Below are experts of layer 5 (counted from 0) of a mixture-of-experts language model. Rows are named router (the router's row for the expert), up (a neuron's input weights, with its number) and show model dimensions 0-127. Each number is 128 + 24 x the weight over its row's rms, rounded and kept within 0 to 255. Numbers have three digits each.
Before each expert's rows: a language model's description of what the expert responds to. This comes from a sample of Wikipedia text that the model never trained on.

# expert 7
Description: Narrative verbs and connectives
router:175150099121126145121141157151153185148130156095186117125102151129102111090124108101105162145117141146101108127134147122127085119127155162140115143097132104132155126105124146127144104139170133130169084116129097133136147134162131096169126106113132146172083119166144097145128185102073128134137134141126118130143069108159119125132093130156106140151151111153141137097117150134135086109168
up1:118137146079128149127145154132136137130111079128123148155121135154141096152126155133129113098095081123121142130155134122152121136148144146144142130140119142136184142149133138116128129080160158122149120128117178131146116113132160164072104136148143129119104184124140098112139181114103180080127133081064140127135118115150122099149145177119131177110122159137151096180124153123139117111111
up2:147109110154140097132140137123140153152101125169126129133125154165142100168125125094118148150129129110141116148123134142109125121184057104146154140122116145118151130115157132115085109154118154153120152065136144093131132129081137096136192149127135130168072117099122130126114156080105120107118134139116139162127130096154095135134079141173143111109147173141145162097127164135143150155114
up3:180163128160105129121131108108104156107124150077129119133105118119123085168123133123081148123142131076124121114130135113167133151109090104129128196125144113117132126125139121131146122132175166142132116132158105115133147099092173167144118109135134143167119094126138136146155148126147177120133084134135153137150136142093136140118134126114159123115159122095136088051120158172150084140116
up4:075133118120133159115134103158107145121112123084130102104122100172121154116129131140135150171171141181140143104134113143119161151165148130146136159129130117135130135136130122116100104121145144124135136135180110106138111126161150152115141102138115117134094121135079115136168122128099124157090155163100130115169152085143083181099124069148107117139093116135137100148166120089150094132183
up5:137121129129180118094109124082150165139130112143120119125147115110087105150118140132184104119139135142101156151129081137150099150160116150141136141137127147144085113130112100133147107095140140125162171115103141127143161083106160161155072126124117133132098080158119113107190129132140147162105151115147142153126134140169133108091098102136148159162153090145169125152147143127127094156152
up6:140127119103099112134130133167082103128108135114169097161093120111108150126128112118152109133142088097113132087127167135077122161161133104112142117142130116154133154143124149131100135163036116170101115128123160103143138127109101154136154167115121148109104135141205141158104121157101137143128118150126120117113119147151175156138129096134132132138109146134128091113153155075123156107138
up7:148139134147163073131133118152141154108124148108097131198107115132124126144134135127071126155145190108146113107129150128126110149163107094152138165104124102121112134125121057087117131140137129155124125147118115164152163169149127112156161149123107066148096106113140177129123081135104142143149135177101143138103127148108139129145152101128165160133144097112158125117107126119151133123140
up8:119086115150132172078134152111110125125106136110159165143136125103123160127116102165110126107161169121132078141159099138108100096136093114146152127176207113147120140097147131081136159147131147124150120112101118100148134131118138171173098140131115155153119126154131150110143156117097129124137151154122127155156150094125099107147126156122113129114109116156173185165117107137156108120106
up9:148078129151161122192122138113112135106099118174088128140117098161118146147130155101102126106089121081155143131139155122112130149152137138171137116136169096148178128149157125111144112132129139181094133093159118123156164127135104134142097104143117115166105103105147121182151122114091118134120120104125139139119079156132152166121103135130157156159169129138136125070138138123110118129159
up10:148143139117117156125136117189158140118094122130074193112125135163130127125119097089102138082126144126144144124155135059140130156122131137099150153158144114129117119160119134143099142136118063107124121119123120133109131173157112129170117128136070140150160196122150140156114109146137169167149114115104141125118160136170118147124164177106121123125121120132105132122123152108159148128144
up11:120143137162109114097177152141125176158094098098142103114097111096160110097154086095110131094111133120124132121142144121134126129151115149124141113143131127148151078106148131095165124136143105181139096127103110101150152135138115155115132121119165102137135117091145148163108139139112153126101184105106141189125170153143102132112141099139122112124114165085150136100172166115085136160139
up12:178125120119165132128177138108124109127131097078131148102073127094122120158127146135097131124089137134116172102148127145147118111120125104112121171133149115097149125108128140132125128113158147110131183090123130126110103096140118174170100131122109076118084119134135151122078130104083179148121099100108128125128162180165096118136134152076123127088157134099137134114130140109126110142124

# expert 54
Description: Descriptive head nouns
router:124156150102098117087152126174109116109113061112105165138146111135100143137118146133110163118090150147090142121144114122116144131123082144117131130134146145130097145124117154150131098096155047130114175130105157115106098103155124127142091127120116092164133166144134141140090116166098094114157100088140127121095104094139072110115118115116102139159143139141094152128101124137149103124113
up1:134112098131135138161148106152110151117142091129167140158052120124088088172112125093159130140131118121124128147157116125135164152151087069112098163109137092141128128118133106149090151178123088090144162130077167123149123124120082161128127107094103119156115126127151121170114114127101133159148098168108124136123120130143091103095134110130134139145156120089148140138155140144116128147126
up2:112103152109079092085136168125139112163159101098138139134074149136111139140115155079083106134158111172159151119139157095112126122133097130129131140091158138116108122090133130128124120107127127152148155130106155102158152142117118100100099122137117121111119106141082115155134111135121129165109099113111131137157089153163113108132128172091113092176132112071140161129116157091169120157127
up3:103108087145123119125159113130106137172122150140158112145107121111080108144100111140108170113112131132109134088156148122134078152141160124123122138153141105119125132147106112142118155143095145110099137110176082137089125174103136134086136160127096071167125138094094122174104117120099120149120098116139118140123096147138143096099157129144163202147157152086143127145116128119155145139137
up4:139088109088177139121109139112117163126151133120130126110111128113107133095112125114173121186099138152150119142154115098168104116128156142135126128123166124115148117137114105103147119124124139105097123070138156102121134146069150061145149084097128121157134151149171125140136163124099139135114130117144148117104125122177125133146100114113106178145122141148112098113134168150064141169103
up5:176076128141144116094115095085168128093177124139103080164127139144083101121107144124089152102128132160145100139138103105121088115166127169118122141115143144154160109104111096104114125150120136138113180124135120103127128141105103134149159147104124144111125134147127134171140123167132163132142139161136163134128096109146133132150119133185143087125177146101171090091120133155131135137143
up6:136133094121130128142146082092108145140128122128138098146091084120110093123084076084135139122122143106096151112117136150151122159188124122100166151169143136132148090154105081121145138138101136160110102118129126083157140140095129118131133109134094142132075113098150118133149137113122180148071110113101131147137146140160157134116148124134146143096157145095157105095158147080117123130120
up7:104103100139146110133122101112082125145127134068097168138141124150121097119112130119125143144122121121075090140130149123147160156102121133111169128135124106118120124144103124123154133142138110174152178105111128134143122139174069136165094144107104155147134128149125139138121105109064133189107084116106157150085114178088121145158128161159160109134148131119141129155118147123125125083113
up8:145130108128075163132149130120125153115134088087137148147138097126098116130121083088110164136116096117144108098150102120144099199133133105110161107122113138156126119141076120107104124130139138137131131157122090103129141089126082115182168114115073116151158132118108136116144134145137127082093141123118187140133136125093147143159158094133143120111117122126165143155187139105123121105141
up9:119142101083107128150168143149123124134144111101137125113130138147137111152103130081129174106132139114136129076155155105155112157122144078098174180146164130109124112124140112118151153088132097182136121133106105155127138163145121163187128102153121136150149147119151118099126129128135132159122156112117151131116154102098117209181117117106120116135129124116143147089135145098124114129177
up10:159095130092093108137144091083112131116165128162156114134103101094109093141076108097155115129109125135115081152154103152114121107141093126142137105133191131133111113143106133125166109126118140128102171122114152118154156124128179122138123108129159143090154164119106108188148170173124146100092098145131158156159117110145180127137113127126110144112111136104150142115151125144156125133160
up11:165139104142089148146174116132132124104119133120172154115116092136145096102098104087134115162172123165119135106113086136144142123128133134081126146098183146160154115109093140125123127133132127137131139117105133110183140115117119112163167112129130088141095137141156152130132134135124121162143177132104112132103120083173148123148161094108117147127138099141128067092125146083116071110138
up12:143125101129093150138159125138139100163144099098136146110111106117143123129126142106087130115137115075072141086129136078179128155119148145124150158129130069154186081127131126138144179147139129172107133123138121117103131126104155122097080126180124146153078162119132111125131139102149116102120122129139130145147102129185109145113154118117142150067158149125130132122119161121152119130129

# expert 61
Description: Prefix-like word starts
router:109164146167139112109164083124114119107094108100088138118142143120125158161117085148096112077139125121122138101132091097132151122108080128121159159132110135109137111115099135099098136080103101117153188114155124122112170134141108108157134147184149112118149141098096180140152144143141095107128170086141141129140125130137123155168105127125139106089126133107129091118134129124100134174157
up4:139112118125108136158160104128126114092156181159166125125144139147098134092130133130139125141141105105146152138159108119111160069162158177128157150097118182105177128115103115108130140125120129142085171141149144158112134115113131104096151090128143120153120108132143096171125163095080141136111149116114105136122103118150117100140169070110089141113115122080139159109125106108142145125098
up5:135115124131086147141129113107113107088152124112160136123112121168105104155084073145133146098064149119162142134136135143107096159159101098171137128110141164147100151109117107147135117145119106145112146165094149135136104165152118160113120096165128143126093108085183133157123131149166118096096126137087142137070137124129118122134142102147092094121141119145156154095102161122115141152128
up6:120159130084132102151125125121098107149121131161110133123138087159127114106131104091138154106111146152082111115129171092142118147137123119138148180136183126135174092151134086144157158116140150155125100120076133118130147128077191125112175105145112149154116103144123138138129143147134136140155132144116133157150111128154124140119127138138127115102124080151198167176142161141117141111149
up7:114145132116157071165150112111106110134113093129129171102096123135119110152111104124080143141138138100080151163182119086154104135158098139118142108170120119127118081130178144108108114125140134104154144132131138097112156111119085149134132119146138147155146178145140166120140092081121155135121136169122146119103105091122172119128115137117127131079117137142133102127153120070142106111162
up8:119124128126133150151121123145114175144114142126076149154153161136124101097115150112106139152155124144145155118167137070124169163148134151139145180123111126111153155107122122130117172097114151144127112129094090125158148175127174116120118159139117129155115092126135143149135170077089171115137179146138134100070128123158114148125114092124094125096105113123135098145151144081120102132112
up9:149088178115128136096183093128106117141112122147116171133110161091114139125114121085085146115085125143150101127169134124131109094169121164144147191142105131132090154134121113111116122155125156179122114156127154148142124096141148106095134113137135094147146081105136147115099182107120127113125115127128170179126090099150118104158135107107154161133104125118156124137107132116141120164125
up10:122147088131111128124113149138127179144114132121110139151129129118141103164113107128100182151158125167140080151155133129089102146154141091091156157127125080146096143124144127116123143157125143127117171130133099096142091139110108165164171119109181106161098126108126141172130116135117116146104115134113126116132040127113145158105124090100144126119144083115154106120095162135119146131133
up11:129150162122153173076135140119110125125087109141108126159099134144126160137122111107137107138171144084134100114156157121109124124138139116073139111137149148134104127067090062114133159147111144147098147095103103142124158113144089114152136116135119134125111114094122103163146102157087151157125114164110165116143100133173161147114162084148120131113128095110118135105096131120097161164139
up12:144123113145188098132113082113083171114147105127124122161135122118085136169108140140166111106130123146109129137100117099123120155117105137150159105116124142152152147116083143104140135113122102122109160131162096110113125171162140192103151131139135139133162163089122140145132110143140151144109141128119148137114154175156133087140120178122069149175130109146130092155094154116146137159151
up13:121138129124113113124116078098109132119148137130109098122141143111164120115101086149088113087075170144125164101157112167126137160132136159120126189144097113172139124074126154107116100121098177130132100104143127133134168143144100154143144135123105125126113148103181085121118122144095111108110094144140140151164083123136118096102126127161136171134123118084130104107119163136155106147136
up14:154118166139155116160135130165120148156137103119124128151099140169114108120108153112111089111139090098134184117153185156115124104116136128099151095114130125097134088096131107074123145151145125126104175122136141124086080120149128143079157094101123080139107091131087146179135138145108115135126121141136139110128133175125104139155150113170123145117136134078164115116131150109109112135104
up15:150143091111162142132131119114121143146146164150184133107130109114135103124136103089182139156129123092107104142110079079120133164141127125158146114163132097126162111134101143138147141113112093147128174136139105131134163181147140109160145120142136125144095151132136110158143122133064116121115124099151088106118116115178151059121135133127089140116105137086141103116089143088117110137137

# expert 47
Description: Sentence-opening date prepositions
router:127141107127127074102089071131151152121131123126151134116097152082113153132111102097136111139119171081111141143120110104124094097117156106107137100113095087165174120090131170153108175135166077137167149136103157146138152149154081104147136124137113126117134132138103090172121134096115117179125159106130119116162120128144118115151113085118148151110135159136128117145094130135140121135107
up0:127112144111122103161156119137132143141121083134099153158125132139152110139095115117066145119134142137096124151153144123138111119108123117061116146145130132105148142173065111115146163110124113075101119114056126130124140140162102099138141122084111146156155129113146117139110154156099146121121121120120135103141064089160098124156132129133150174119134160117111061096121129118143144129138
up1:117110146118159102138154111132133145124129123127109123119135135133100147167106114076125149165130150173139146133130133116133122138143108119127150097158144148071122115137123149137126137087106151105178151134177155159166113173109113148138120104132133106125135117095148144167103096188168113172131120130106152137185119087125108137115158137105129169079114170080128116103108138082141161129118
up2:143119141077139136168172107095116184125149144123150144153106128129101117107094153165111141162142141146116173139129175103124146122144172120094161124137116114146135147130112158148138085156149152102105148129107125097121126133125163108146107113124172116147096132173121098134099130135143133089081101136102125098178093071167133112116085119124135158135110086118126131103138138159103148131129
up3:127138114119101134069124104134147170122117111109104160155116117132195119137147117122104139157135144152118112168129143120176100110120138074131172131170127112108137128109130111100158059134130131129128156114136102131117141113119106134166096096143112057120086153142149144174117134091098116147086127106085105126131114142109131143133104118132125120159142120163104140106153122120129085087136
up4:122131127155103120068139108098116158169132131073108129148074117122123124088094106134155148141157133123084121110140091153101093139109110104123136138140109155166187102118151122127092142105102144170152144139167122108143176147143129145151113150158143097119137153073131146139145135137125129097098149127091092154095130150142146146131090118140124128109172113130147113094155131124126078137111
up5:111150171088204112141158134104131133153112101070116158138121136130130146156120098092116146115160133116095145145138102099139152155136120097112152141117127105099130117098109090122134117157166104180122127120151150108159160099129118155114116154156099109125111138139133122161100144136125136126103096156069127181097155119142131142125143111137117169112134119138128139145159190105173135119155
up6:165087105126150155111132104141071142160121114141144126153141115127129115133084170130129208155173148143150163084144098135158144170101137160132149117147149120155130142123118134149115128112159097117129075121124140128113161165144153128126134100151151126131131146113144150124116122137133177108098174135103133150137133164151148079136120119089143166140115119117114119111147090096131070152129
up7:146127145152138086162154130127124137096119097156107123164120158149100137140086100117154147099133125121125119167135145140140108107145164106103141131127132143112140155130095095120148178139137131128147121118156149128152135117156120147155128115140101140111104135119088129183113190144150127104100134086102163214088137153099081143165116118094117119067121167122131118137116135144157145130150
up8:157122198109078171168145152110118154143132144090134139147129124145139119166130152114150110097122143154167067151153111129127157117124125102117143121133145105133101112132135082147123100157144138130153097170109153128131101142142126161122131130163122097099086138131141128139071147166128152110102119131071116120100102165160149114128163124098080132083116123131126122102130120156112094152136
up9:144118136143142151093112118129112129097068147123120102141119097101140118159100126111149165169160132121127081151144130116091119142135152101105135115125122124084118097122133127103137082149109118142094158150155117122157100135114097113142141089134125110145156171094112132102118170125161098165116096079112136173135122116197137159140102119142154139149130164106111081117162128154120152109168
up10:118112074137132109109116094110115120139140139113107115127130115121147137169123110130126124149106138087118124132141147108140094104141150132117152101134156132111142175135119098125168172155141134130089186087088123125125146136082127132139178092119110133088147123137089102153122116097061166135109143088102155127115146136165098067165111118142131129133166132147163155086104146109149106130143
up11:110102131130109124090124077126071132167136105154132155118137133130111120128108129126101149124130121181123176094135139092161135108117136152105156144153137139141133097132109098099141164135089132124143162125179172140093157114162117138137100141155171115110090139105089159160137129116110125124135158096077180142132110142173134098124143121104149102163113132127137138143136123077135116151080